python train.py --d_shared_expert=64 --routed_scale=0.707 --n_head=6 --rope_fraction=1.0 --attn_scale=0.197 --parallel_block=false --init="uniform" --init_std_qkv=0.0361 --init_std_down=0.00709 --optimizer="soap_variant" --beta2=0.99 --weight_decay=0.042 --batch_tokens=65536 --dataset="wikipedia_en"
Below are experts of layer 5 (counted from 0) of a mixture-of-experts language model. Rows are named router (the router's row for the expert), down (a neuron's output weights, with its number) and show model dimensions 0-191. Each number is 128 + 32 x the weight over its row's rms, rounded and kept within 0 to 255.
Before each expert's rows: a language model's description of what the expert responds to. This comes from a sample of Wikipedia text that the model never trained on.

# expert 33
It responds to: Stem pieces awaiting endings such as ail in available or prevailing, found, min, post, pass, order, and month names.
router [159 152 196 166 172  88 178 119 141 136 108 174 133 111 103  90 136  76 133 155 104 166 146 113 138 126 115 168  99  95  84 141 176 140 169 143 107 125  48 142 106 104  44  86 141 158 154 182 183 107 114 147  88 119 120 128 184  96 160  85 158 118 136  98 152 112 125 135 121 128 107 138 103 169 127 168 135 134 153 119 133 142  88  91 102 148 157 144 119  40 109 130 128 129 145 109 175 104 143 119 151 121 107 204 124  93  95 200  68 111 174  81 140 129 156 112 134 134  62 118 106 100 181  78 126 213 170 102 149 123  77 137 117 140 129  88 137  93 126 138 129 162 171 127  60 182  85  64 141 123 155 134 115 121  93 141  83 172 121 154 139  87 137  89 174  45 148 149 117 116 125 127 103 120 134 153 100 154 108 159 128  96 118 161 132  87 172 146  95 146 107  94]
down0 [107 170 108 123  82 111 158 128  80  97 138 109 116 131 157 151 100  81 146 157 115 121  94  85 128 105 151 129 174 113 136 122 144 109  79  92  96 131  95 173  93 200  33  89 155 123 118 100 141 113  82 130 114 146  73 184 137 103 163 158 145  96 138 160 166 164 203 132  75 157 181  97 117 164 107 159 121 150  53  89 173 147  84 169 120 159 122 175 154 135 198 178 115 109 102  92 122 147  79 173 124 108 168 114 119 210  57 110 153 136 224 136 135 154 121 128 143 172 130 160 124 147 121 123 106 113 132 171 116  97  72 109 195 186 132 135 129  90 115 155 111 116  92  97 117 125 154 124  93  83 119 163 101 100 174  86 151 144 125 171  68  93 111 137 138 125 113 140 122 160 146 149 103 103 156 102 118  94 174  84 147 117 144 116 152 140 107 119 150 128 106 160]
down1 [188 193 141 131 100 154 145 107 191 144 157 126 142 131 171 133  72  64 161 126  97 118 118 130 107 132 121  89 136 109  99 162  57  79 119 187 104 173 132 152 180  56 157 103 107 122  89 137 120 115 174 132 199 131 156 162 116 114 101  91 106  82 161 126  91 164 125 124 117  73 101 136 101 132 130 115 220 116 131 122 141 144  97 103 121 190  88 110 145 105 166 129 103 165  79 115  96 107 161 180  74 131 140 139 130 153 146 151 110 116 141 107 165 128 115  75 147 163  87 101 130 163 119  87 151 124 135 130  96 134  60 161 113 169 104 109 125  71 109 124 139 157 152 157  85 149 110 145 146 167 133 190 143  55 157 159 188 137 130 115  84 152 168 128 124 129 192 116 170 105 115 116 126  51 101 112 106 159 160 111 127 110 227 136 120 133 123 132 100 132  69 133]
down2 [113 123  74  67 155 129  88 227 127 115 145 142 129 105 146 124 138 142 121 126  79  89  92 162 123 172  82 157 137 155  72 167  80 103  77 158 157 131 140  80 165 187 124  84 120 118 163 156  98 145 115 131 137  97 100 137 102  93 129 181 165 130 161  86  60 104 193 102 169 179 177 120 105 172 149 116  99  80 127  94 150 140  96  95 117  82 171 128 182 126 161 151  92 139 139 166  82 108  83 172  95 144  98  99 139 114  88  38 164 161 161 132 180 146 167 108 129 133 118 178 128 111 155 157 136  98 116 123  91 154 148 116  81 112 105 115  87 105 108  94 170 146 108 173 140  84 151 159 171  55 143 111 127 130 128 155 116 108 123  96 105 117 135 147 148  93 103  73 130 106 133 128 157 155 150 143 109  72 165 152 135 149 153 201 154 165 166 147 114 183 141 125]
down3 [187 157 158 134 129 128 118 168 163 178 129 136 180 112 170 146 121 166 141 115 160  93 141 127 135 114 133  30 112 148 136  98 117 126 138  72 148 132 112 132 102 102 135 171 138 121 116 122 122 145 189  39  97 101 154 102 132 125 111 106  69 191  94 170 151 168 133 126  67  86 168 104 125 107 171 102  49 113 167 110 149  95 179  70 123 151 106 164 126  71 160 133 126  65 141  90 140  72 117  95 105 146  99 149  98 116 128 177 142 143 114 133 130 104 138 135 134 191 102 119 120 140 111 107 158  73 165 194  99 123  92  96 133 118 135 156 149 138 154 116 123 185 130 178 126 195 145 163 153 157 138 106 131 128  75 122 100 145  37 190  98 131 115 214 184 109 147 125 126 122 109  85 133 138 158 113 106 154  85 146 140 110 179 115 123  89 163 107 109 106  94 112]

# expert 40
It responds to: Main verbs, participles and verb endings after a subject or auxiliary, such as was, began, played, held, built, sealed.
router [158 120 145 181 183 117 134 122 155 100 132 123 134 166 133 134 104 136  75 161  81 147  81  72 137 170 123 187 101  99  89 176 129 179 166 150 106 118  76 115 121 114  84 102  95 129 124 155 180 142  65 184  69 131  98 141 198 160 127 115 125 106 125 145 123  92 125 128 151 165 133 153  80 136 116 173 105 118 129 147 118 104  78 152 180 137 126 132  71  54 133  78 114 132 118  86 147 200 108 120 116 149 139 128 181  33 121 112  99 157 137  76  96 114 132 113 110 123 103 130 137  80 135 102 104 115 138  93 165 131  93 166 160 156 139  99 128 105 141 150 135 123 160 104 106 152 100 111 100 107 145 144 159 172 116  85  86 185  91 120 158  74 130 100 174 110 181 176 158 153 105 108 129 168  75 129 118 106  79 194  81 125 112  78 168  69 136 181 104 129 171 173]
down0 [114 129  78 149 153 121 136 157  53 139 151 158 136  58 156 132 100  96  90 118 158 143 111 148 157 172 115 162  98 133  75 197 185 142 131 153 108 143  94  88  80 113 113 150 192 180 115 121  84 168 103 115 116 106  52 151 177 159 155 176 147 100 149  76 143 156 142  96  89 150 118 163 141 157 143 108 117 204 121 140 162 153 110 108 127 128 117 138 105 147 121 172 151 157 100 170 167 124 158 131 137 144 104 109 110 189 108 114  97 135 111 134 122 108  74 114  76 125 121 107 121 138  86 122 122 164 124 164 151  93 144 133  34  82 138 106 134  85 160 169 151  99  57  62 154 197  74 149 152 156 110 163  98 103 152  69 151 122 115 103 138  76 144 105 148  90 128  93 132 139 133  93 103 100 164 194 137 113 102  67 162 133 156 141 145 131 131 132 133 188 163 184]
down1 [122 127  87 144 100 113  87  82 176 125 100  96 122 107  81 117 170 102 158 154 123 121 113 191 158 182 157 109  66 136 141 170  60 152 131 157 139 152 150 164 103  80 158 118 103 117  95 152 116 166 171  62 158 168 106 106 144 126 154 124 107 176 171 133 112 114  91 153 166 141 136  91 111 146 107 106 179  91 153 143  85 120 103 160  27 114 172  83  58  60 151 130 102 103 110 111 130 147 121 142 106  61 148 193 162 175 174 116 184 132 102 146 103 132 149 113  79 147 178 110 124 122 114  97  71 192 114 133 129 107 160 162 107 143 101 114 156 125 156  46 112 112 109 112 127 114  95 120  93 130 132 125 152 109 171 121 136  91 104 151 123 112 163 109 164 128  74 160 102 122 112  99 120 172 168 145 141 126  96 152 181 195 112 151 149 214 172 148 120 136 133 150]
down2 [144 131  89 142 149  91 158 114 188 157 147  88 158 106 161 162 139 141  72 101 155 121 155 146  91 118 125 121 121 151 116 108 155 114 127 148 116 171  99  79 156 151 162 125  97 155 112 139 102 175 112  75  94 166 142 136 154 122 146  89 130 158 177 137 114  94 113 115 158 113 101 114 145  96 156  39 136 123  97 125 160 100  69 121 154 182  61 204 121  89 183 122 147 130 179 109 120  92 126 165  87 168 156 109 144 163 145 125 124  15 169 129 119 111 205  95 119  82  57 143  70 134 128 142 137 157  70 111 152  88 159 147 133 147 119 139  77 159 126 122 138  80 129 153 193  71 113 170 109 102 167 118 162 197 111  90 194 170 153 128 132 138 158  91 112 151 117 126 131  60 114 141 154 131 123 140  97 159 122  96 107 153 117 125 115 136  81 121 180 101 138 171]
down3 [166 112 134 113 136 137 148 107 102 160 143 118  91 100 148 106 102 130 150 139 105 101 194 169 120  66 207 120 209 128 108 144 128 153 109  78 121 164  98 136 110  99 116 111 160 106 134 174 113 144 145 148 169 138 150 173 102 146 117 159 146  95 147  93 171  90  88 114  95 183 128 185 154  94 135 149 178 116 170 136 124  58 124 126  79 221 163  99 101 139 120 142  86 162 177 161 107 151 151 160 180 184 190 139 106  67 123 151 201 118 102 146 135 100 132  97 161 144 149 169 144 137 114 157 158 139 141  94 130 155 112 113 133 114 144 147  80 129 124 145  88 131 127 108  97  94 195 125  96 107 143  88 115 140 138 140  82 144 107 106 178 131 108  73 104  86 116 119  33 109 103 125  95 128  70 118 162  77 138 155  58 109 114 117 114 149 126  90  68 144 163 183]

# expert 36
It responds to: Early syllable pieces of common and foreign words, e.g. ul in indulgence and celluloid, ou in Doubles, te in teachings, ob in obstruction.
router [104 168 154 163 177 175 104 101 121 208 121 138 132 151 177 118 148 123  89 117 100 121 137  99 172 157 138 177 115 125  54 127 158 143 156 172  72 195 182 124  80 172 109  84 119 163 141 152 139 133  68 133  80 143  77  59 169 156 128  66 122 122 110 124 120 131 106 140 127 138  93 172 126  90 152 184 130 130 155 149 142  92 118 135 186 120 154 185  86  60 104 108 111 146 143 187 110 110 131 118 120 106 103 185 165  66  86 103  98 153 111 115 134 102 113 142 158 130  80 162 144 120 148 107 160 170 133  64 186 155 106  98  92 137 158 145 137  90 154 137  82 131 129 104  76 140 110  73 138  89  85 142 126 182 103 143 112 179 145 117 151 129 119 135 188 112 169 137 121 164  86  96  99 108  88 141 129 104  83 175 107 124  88  99 146 128 183 194 116 131 151 142]
down0 [108 136 127  83  91 122 123  85 131 160 129 163 186 152 190 170 146 120 240 114 120 121 127 123 115 191 141 118  89 144 120 131  90 133 117  94  99 148 152 193 151 148  96 115 187 146 199  57 130 104 126  92  92 138 158 171  80 147 146 123 131 139 108 134 133 188 125 135 103 111 146 131 188  94 111 122 179 124 152 149 122 134 148 170 183 103 125 133  96 164 137 128 111 114  88 147  72 107 123 138 141 193 144 125 121 130 134 149 149  82 153 158 134 123 138 125 134 100 136 112  91 186 120  93 131  40 100 135 112 152 136 180 115 206  78 107 134 102 129 168 156 164  96 140  98 136  85  62  97 208 154 155 108 109 166 156  96 118  93 118 103 120 107 121 134 121 116  99 124 147 138 108 136  72  31 110 134 161 101  76 131 144 186  95  91  95 113 150 151 149  76 123]
down1 [123 136 156  79 143 138 142 141 142 187 170 119 169 114 107 101 162 113 115  94 124  89 145 126 124 118 132  69 134 139 117 151 128  51 132 119 168 112 187 126 114 165 148 123  88 169 105  99  72 146 157 138 118 142 129  84 114  96  94 151 163 150 104 124 129 101 127 100 127  90 118 148 162 127 124 135 126 148 126 132 137 112 141 135 147 148  93 187 119  88 155 112 122 115 185 158 163 158  76 155  80  71  79 149 173 171  86  45 109 118 120 105 168 152 141 117  77  83 142 116 130 141  71 101 105 148 103 142 112 118  63  57 187 127 125 127 144 114  96 131  39  86 181 200  98 103 147 161 116 172 132 198 155  94 118 118 169 147 148 188 154 117 136 116 123 108  90 128 104  81 141 153 135  86 114 107 135 157 234 138 133 123 110 186 178 163 181 125 192 122 110 142]
down2 [ 86  75 125 118 144 153 123  80 116 211 154 179 181 167 168 142 164 157 118 104 164 118 125 175  95  34 141 147 162  94 133 115  92 107 150 119 103 165 151 160 147 154 109 170  80 153  72 178 155 122 154 107 123 162 145 118 105 118 130 138 161 122 193 116 102 149  92 137 133 118  96 124 195 135 162 137 127 161 111 148 116 163 110 165 165 111 103 129 150 122 162 161 133 138 150  60 123 133 186 165 105 134  35 111 194 150 142  75 155 105 129  99 139 132 195 156  94 126 106  92 154 139 121 118 152 131 119 122 114 145  84  95 110 159 123 106 142 117 101 114 134 111  31  89 118  82 152 121 101 149 148 140 136 179  89 137 103  99 112 134 142 119 125 128 132 102 106 115 111 101 160 188 103 132 136  58  93 154 111  95 101  74  65  96 182 169  82 167  60 122 134 145]
down3 [144 133  93 100 137  96 141 180 121 150 157 154  78 164 114 105 174 200  92 150 110 136 138 131 135 106 119  96 152 135 147 191 171  66 133 145 130 140 143 133 104 153  87  91  61 162  67 148  84 181 101 158 103 108 126 145 127 135 105 118 134 141 130 105 168 144  86 120 149 145 140 178 159 100 158  78  17 135 132 123  88 150 112 117 121 112 122 183 119 173  83 161  86 131 112 134  84  94 125 118  71 119  64 131 118 120 112  83  92  77 117 165  71 163  81  90 161  87 159 108 125 130 138 151 117  98 100 154 112 154 136 136 132  92 179  99 102 131 141 119 100 208 135 102 142 120 144 148 156  79 120 159 114 123 162 153 185 152 212 166 141 111  90 124 148 186 176  96 141 114 144  82 162  77 149 134 154 152  94 204 140 107 138 138 188 145 154  89 127 100 108 134]